Below are experts of layer 5 (counted from 0) of a mixture-of-experts language model. Rows are named router (the router's row for the expert), down (a neuron's output weights, with its number) and show model dimensions 0-127. Each number is 128 + 32 x the weight over its row's rms, rounded and kept within 0 to 255.
After each expert's rows: a language model's description of what the expert responds to. This comes from a sample of Wikipedia text that the model never trained on.

# expert 45
router [121 130 162  81  83 170 116  84 140 128 123 192 130 121  94  85 176  99 104  58 127  88  90 150  98 151 159 124 114 184  94 166 151 123  94 175  81 159  96 164 125 145 125 187 134 179 143 160 177 108  57 159 136  71 201 137  99 153 205  92 133 155 100 106 151  70  77 126 164 127 117 104 142 170 139 145 143  91 154 138  86 130 149 126 116  87  80 100 126  84 177 101  96 126 156 163 160 112 170 123  88 131 179 166 148 166 114 104 122  74 108 107 143  80 128 106 114 136 131  78 105 111 137  91 115  80 117 103]
down0 [128 129 129  97 115 139 161 107 125 181 176 180 134 152 189  94 172 153 117 105 176 150 132  93  92 121  90 122  97 148 168 130 113 121 109 106 110 130 136 142 138 114 111  72 106 115 104 172  96 117 149 163 121 137 121 102 135 115 187 100 150 127 141 128  84 132 105 137 171  80  62 100 127 158 157 172  71 159 132 157 160 158 147 149 125 138 134 158 131 134 144 176  45  99 134 105 101 123 203 160 117 123 116 118 139 140  72 116 137 174 154 144 132 101 135  71  93 155  83 145 131 101 162  94 136 132 121 111]
down1 [174 140 131 201  89 137 120 153  97 110  85 137 101 119 131 147  55 117 147 151 115 126 140 189 159 162 141 138 171 146 103 163 151 129  87 129 100  80 140 175  85 152 153 104 167 143 170  88 141 144 110 123  64 155 101 109 145 101  74  88 164  93 182 144 140 137 174 169 163 141 146  85 168 112 123 106  44 133 111 175 128 146 174  75 129 131 122 161 144 152 135 113 113 188 132 131  77 125 141 151 119  28  79 119 108 140 101 162 118 130 131 155  92 110 125 137 148 128  71  91 131 128 166 186 160 144 126 158]
Description: Content nouns and noun-final pieces in technical or taxonomic text, such as power, population, family, comp-act, inf-ection.

# expert 7
router [131 106 153 155 112 179  73 102 111 126 184 122 162 121 142  94 148  73 132 147  95 119 130 106  78 116 190 152 115  70 145 146 129 167 141 126 155 104 118 148 135 123 142 105 192 160 117 111  68 131  80 139  99 132 121 140 111 149 184 101 153 130 137 141  91 141  97 173 153 107 130 176 116  95 135 118 137 101 135 121 155  84 114  76 117 172 144  77 150 175  77 236 115 147 108 148  97 130 115 134 120 127 123 140  88  99  94 115 190  67 109 125 126 127 146 143  90 155 106 111 124  97  94 121 145 158 136 101]
down0 [ 58 108  86 116 169  72 143 130 128 134 132 156 117  76 117  85 180 127 142 152 102  72  96 115 163  95  79 193 108 132 134 140  76 193  71 149 110 127 165 152 136 148 118 130 114 194 116 147 152 144 148 147 198  78 116 107 181  69 140 131  84 155  99 100 137 140 135 141 110 139 143 198  89 116 143 108 124 134 135 156 165 147 144 162 125 121 185 167  94 107 103 173 161 182 107  94 146  94 169  86 145  98 133 146 154 110 149  89 124 104  93  92 103 121 157 136 157 155 131  97 127 141  60  94  92  99 177  67]
down1 [ 94 194  85  98 114 114  98 140 138 143 140 194  84 153 146  92 108 152 103 145  97 110 113 151 190 150 151 131 169  87 123 102 127 179 140 106 141 128  78 157 106 206 168 151 120  93 112  94 100  67 116 170  93 113 111  94 127 120 118 147 164 132  81 134  89 151 130 116 117  78 121 122 188 128 134 106 156  83 104 174  97 142  75 188 157 122  58 135 109  81 109 160 123  88  91 124 113 156  39 165  77 116 103 142 100 124 146  62 169 161 130 118 179 154  67 102 180 170 161 169 143 133 101 183 122 152 105 118]
Description: Common English first names and surname endings in cast lists, sports tables and credits, such as John, William, -ton, -son.

# expert 1
router [ 89 174 136 116 123 144  77  97 118 163  90 126  94  86 124 133  72 129  60  95 123 134  81 111 165  64 171 125 185 139 103 122 133  87 134 112 179 122 119  85  60 128 152 177 126  91 168 143 136 179  99 175 123 179 139 122 162 129 105 141 105 152 142 144  90  74  72  94 108 118 148 136 142 151  67 160  99 134  93 114 125  83 161 126  92 113 174 160 174 152  82 159 158 147 182 138  94 148 143 100 158 128 134 178 156 169 127 120  92  99  65 125 128 170 154  97 131 150 140  95 159 125 106 132 105 151 127 104]
down0 [ 86 141 163 118 117 152 118 136  86  94 143 152 147  61 137  70 110 142 121 124 123 107 118 152 157 117 153 167 156 151 156 135 160 120  81  69 133 145 132 138 133  81 147  99 136 161  90 116 154 106 129 103 162 165 184 143  88 159 181 123  77 139 140 164 115 122 152 173 154 130 119 111  40 175 156 178 125 106 121 143 144 176 102 106 121 109 148 156 111 128  79 108 141 185 196 124 135 121  60 206 129  68  84 130 175  59 126  80 127 136 141 105 163  98 132  81 163 116 148 165 133  87 140 120 109  67 138  73]
down1 [106 159  76 180  96 111  51 106 106 131 128 114  85  96 179  90 138  56 165 131 138 140 112 156 117 148  92 159 184 132 211 173 147 129 147 120 116 108 122 215 126  70 109 149 134  96  83 162  53 105 135  98 128 157 118 155  89 140 198  91 113 113  90 133 120 151 125 145 123 166  99 164 132 152  86 157 134 125  79 179 164 114 147 138 134 118 145 104 133 137 124 153 148 124 107 127 137  74 145 147 166 150 117 183 153 125 104 117 173  78 146 173  58 159 123 119 143 133  56 116 172 122  51 138 119 139 130 120]
Description: Prepositions after nouns or verbs in prose, linking to a following phrase, such as aspects of, involved in, during, between.

# expert 32
router [163 171 100 131 169 151 120 162 177 149 169 165 128  82 145  94 149 166 153 123 161 135 107  75 147 129 141  63 141 155 162 143 157 192  94 165  78  85 139 114 108 114 176  88 105 102 146 158 165 102 130 153  89 115  94  89 182 121 181 125 160  82 110 137 140 156 178 137 120 100 133 107 155 139  85 122 117 157  68 143  87 126 144  93 107 159 165 109 165 178 120 107  85 186  97 166 131  60 128 120 179 107 132 150 111 122  84 154 140 113 131 133  95 105 162 150 113  96  98 135 127 171 125  95 111  99 122 137]
down0 [114 117  81 142 119 141 177 143 129 168 142 160 116 121 101 181  96 111  87 156 103 169 153 135  80 130 147 160 117 129 172 165  89 137  82 147 126 112 127 166 139 145 132 154 166 184 148 173 144 114 121  85 111 135 145  80  56 137 111 195 116 180 113 134 187  47  89  99 111 132 104 153 120 101 137 126 143 196 124 157 153 156 116  69  89 145 162  85 139 103 148 140 127 158 130 128 147  78 124 135 194 167 181 154 107 129  51 180  93  82 120 122 150 116 174  85 114 124 159  52 144 116 148 152 186 181 139  98]
down1 [ 80 139 156 170 136 124 124  98 201 158 118 120 126  88  92 101 166 149 172  87 115 141 179 143 126 142 123 145 101 142 134 173 177 158 109 194 100 165 141 138 137 121 144  77  84  86  97 123 142 114  71 114 107 172 127 178  92 165 116 108 112 124 172 160  88 162  70 160 145 138 137 114 173 152  92 148  90 127 114 105  76 149 132  97 115 112  78  77  35 131 115 140 145 143 194 122 159 111 145 154 102  71 131 136 164 101 139 152 140 100 192 143  82 144 160 119 111 123 148 155 144 159 174 149  94 127 124 148]
Description: Prepositions in, during, on, of in sports game recaps ("yards in an overtime loss"), plus et al and infobox field names.

# expert 10
router [156 130  98 164 168 175 131 102 152 192 100 127 123 186  89 154 125 164 188 157 117 152 121 142  62 180 151 130 201  99 132 156 161 169 192 149 113 142 179 124 139 107 107 107  95 206 133 158 130  92 113 134  93  75 123 135  71 119 110  96 130 150 198 118  85 129 192  89 139 171 104 124  89 150 124 146 176 154 131 140  74 142 154 149 172 114 124  66 163  95 121 147 123  72 155 128  62 121  77 174 121 139 154 110 116 132 161 122 133 137 135 106  77 117 115 105 128 125 160 169 110 164 141 101 163 124 113 129]
down0 [143 104 135 144  83  99  94 158 125 101 141 133 164 132 155 157 181  94 118  80  73 139 154 104 195  41  54 118 180 128 131 135 166  82 137 189 119 143 107  93  69 123 147 112 143  86 137 147 156 131  66 107 137 128 125 123 124 126  84 167 141 116 214 166 155 158 144 136 110 151 128  61 142 129 197 138 153 106 163 140  58 138 126  69 206 124 113 165 125  80 141  84 113 117  92 107  79 114  94  60 228 151  79 108 149  56  85 150 130 123  95 114  91 101 158 112  98 135  89  95 171 165 152 126 141 148 154 114]
down1 [165 108 130  37 149 159 127 121 136 118  53  46  91 136 143 149 155 134 148 137 137 129  66 136 118 153 112 140  98 170 158 116 115 155 151 116  98  74 106  98 120 131  97  53 162  86 122 165 187 122  98 123 128 114 150 144 189  87  76  83 115 134 124 142 145 120 138 149 121  94  88 120 108 145 145  92 117  99 143 121 142 139 113 133 139 119 103 159 166 126 135 166 120 159  81 147 146 113 156 177 140 142 116 192 137  94  80 114 109 160  71 110 131 125 134  71 176 110 162 119 137 136 187  99 144  87 119  82]
Description: Word pieces inside foreign proper names, mostly German, Scandinavian, Slavic and Spanish, such as Föh-r, Rhö-n, Chech-n-ya, H-ern-ández.

# expert 61
router [189  58 126 121 145 157 182 112 100 178 104 176 145 152 149 142 155  71 146  86  87  73 142 166 122 111 136  67 140 125  98 165 125 153 170 126 103  54  65 108 135 113 125 104 130 177  80 128 138 147 150 159 130 119 173 137  75 134 108 172 132  94 133  61 199 105 102 139  81 160 176 142 122  92 177 110 138  99 107  96 174 134 157 102 109 116 123 153 125 145 139  99 170 146 143 137 127 111 147 130 103  90  63  90  99  89  62 128 127 158 106 154 119  88 157 223 111  80 135 128  72 188 118 100 149 195  63 141]
down0 [ 89 111 148  98 143  80 137 109 137 107 167 140 110  77 132 111  99 124 126 126  81 183 205 129  63  58 143  74  85 134 149 124  89  51  92 110  93 172 168 159 113 138  95  91 178  95 101 113 133  76  85 114 109 102 198 154 134 132  81  90 111 128  67 113 147 136 173 175 105  95 229 142  90  93 106  85 160 119 131  88 121 149 174 112 143 111 129 119  76 144 146  56 172 150 104  82 168 191 126 123 129  95 165 111 147  85  64 148 103 148 172 136 152  93 108 152 201 110  97 130 156 105 126 131 149  94 130 161]
down1 [116  92 177 139 181  98  95 128 142 183 179 163 110  66 217 123 131 131 131  98 178 123 180 145 140 138 137  67 119 153 121 133  78 120 102  89 110 131  83 174  94 150 186 112  34  56  42 125 116 104 148 106  95 148 133 103 125  85 116 127 127 170 164 155 123 144 120 113 131 122 104 154 162 134 135 163 117 128 130 149 104 121 158 100 102 150  93 107 103  96 104 182 132 154 111 147 169 139 162 124 145 112 142  60  99 142 132 168 142 108  59  97 137 160 142 108 106 182 106 105  84 128 112 129 156 144 128 154]
Description: Word-start pieces such as Car, War, Cap, Rock, Gold opening compounds or names, often in music and band articles.

# expert 31
router [100 152 184 106 131 105 117 118  96 135 138 151 131 132 121 201  62  80 135 120  98 151 114 129 133 144 105  98 127  65  89 146 173 144 161 122 112 163  90 143 152 124 110 104  99 159 110 143 178  84 129 145 122 161 145 129 117 158 145  76 140  97  95 142 129 130  63 156 125 158  93 135 172 154 163 152 105  87  95 185 115 155 118  93 100 148 113 131 138 112 113 182 122 139 102  87 154 147 135 161 146 105 124 161 141 127 133  84 131 130  72 126 139 143 125 150 190 154  88 143 148 121 169  93 128 153 125 176]
down0 [ 66 125 175  98 120 101 105 127 123 120  57 164 183  89  81 117 121 189  91 172 161 181 140 162 146 123 102  93 103  93  51  60 149 105 126  93 108 156 128 156  95 181 130 180 147 109 124 128  91 131 162 127 115 132 162  75 136  78 122 171 152 170 169 155 117 110 115  71  82  84 136 139 109 112 115 191  91 155 138 172 159 156 127 149 127 189 162 161 111  84 144 141 149 139 149  84 167  86 126 148 114 113 146 108 129  96 104 151 153 168 122 171 139 156 113 104 181  76 100 150 111 118 114 136 109 108 131 151]
down1 [102 143 113 164 137 113 180 188 184  88 106 151 117  65 152 154  81  90 199 135 152 142 179 131 143 127 108 151 135 179 137 139 103 135 177 103 178 123 164 135 144 168 172 168  77 105 149 136 175 108 100 125  92 125 141 108 127 103 176  91 149 129 158 163 141 135 100 139  82 176 186 107 158 150  95 105 100  90 106  98 153 142 130 118 127 143 149  86 155 130 127 178 119 122 113 102 171 125 169  83  99  91 159 159 143 133 143 101 109  99  92 140 129 162 102 115 108 125 100 190 123 101 168 118 143 150  80 112]
Description: Head nouns after the or a, often in music and film prose, such as film, album, band, song, group, player.

# expert 60
router [147 108 102 114 137 125 168  97 154  83 114 100 150 149  87  83 104 168 153 149  96 137 128 108 153 132 163 227 105 106 217 169 143  89 120 142 138 113  63 121 152 122 136 105 150 154 151 127 106 139 160 105  90 117 135 170 102  66 135 188  91 133 118 132  99 143 179 149  54  90 148 119 118 136  72 127  92 132 142 108 157 155  78 142  66 117 175 116 124 112 137 133 118 147  55 105  82 143  74 172 123 158 151 129 148 184 118 102 163 109 144  82  91 108 187 102 156 159 115 122  83 116 111 155 149 139 149 129]
down0 [185 132 125 124 136 136 102  89 115 138 154 132 112 131 105 123 154 103 144 124 171  98 205 110 127 146 142 126  78 133 105 144 135 126  71 121 149  80 111 162 143 141 159 117  88 134  95 118  76 153 133  90 101  84 168  74  81 120 126 175  91 120 128 109 146 126 143 152  99  95 152 111  99 142 129  96 115 109  98  99 155 125  80 146  61 135 117  77 212 204  32 134 140 102 128 119 119 111 143 119  90 147 107 100 122  87  91 171  79 158 172 132 130 145 134  86  83 128 167  84  92 116 132 124 133 103 161  80]
down1 [191  79 122 115 158 117 130 185 111 111 153 102 108  96 172 153 134  98 155 170  66 107  89 187  88 145 208 117 135  93 140  95 153  69 139 157 177 142  95  87 126 127 143 103 114 152  88 155 157 171  35 109  85  86 148 139  72  86 135 113 122 100  83 106 226 119 172 107  99 127 107 111 127 156 110 151 169 155 175 168  97 108 151 129  91 141 152 147 136  76  95 108 131 149 109 123 127 128 142 112 157 115 144 131 154 144 122 111 110 172 115 104 149 123 148  76 159 111  83 146  90 130 142  67 114  52 104 117]
Description: Mid-word stem pieces after al, ar or il, such as Anadolu, Bulawayo, Barack, plus stems like be, exper, organ, act.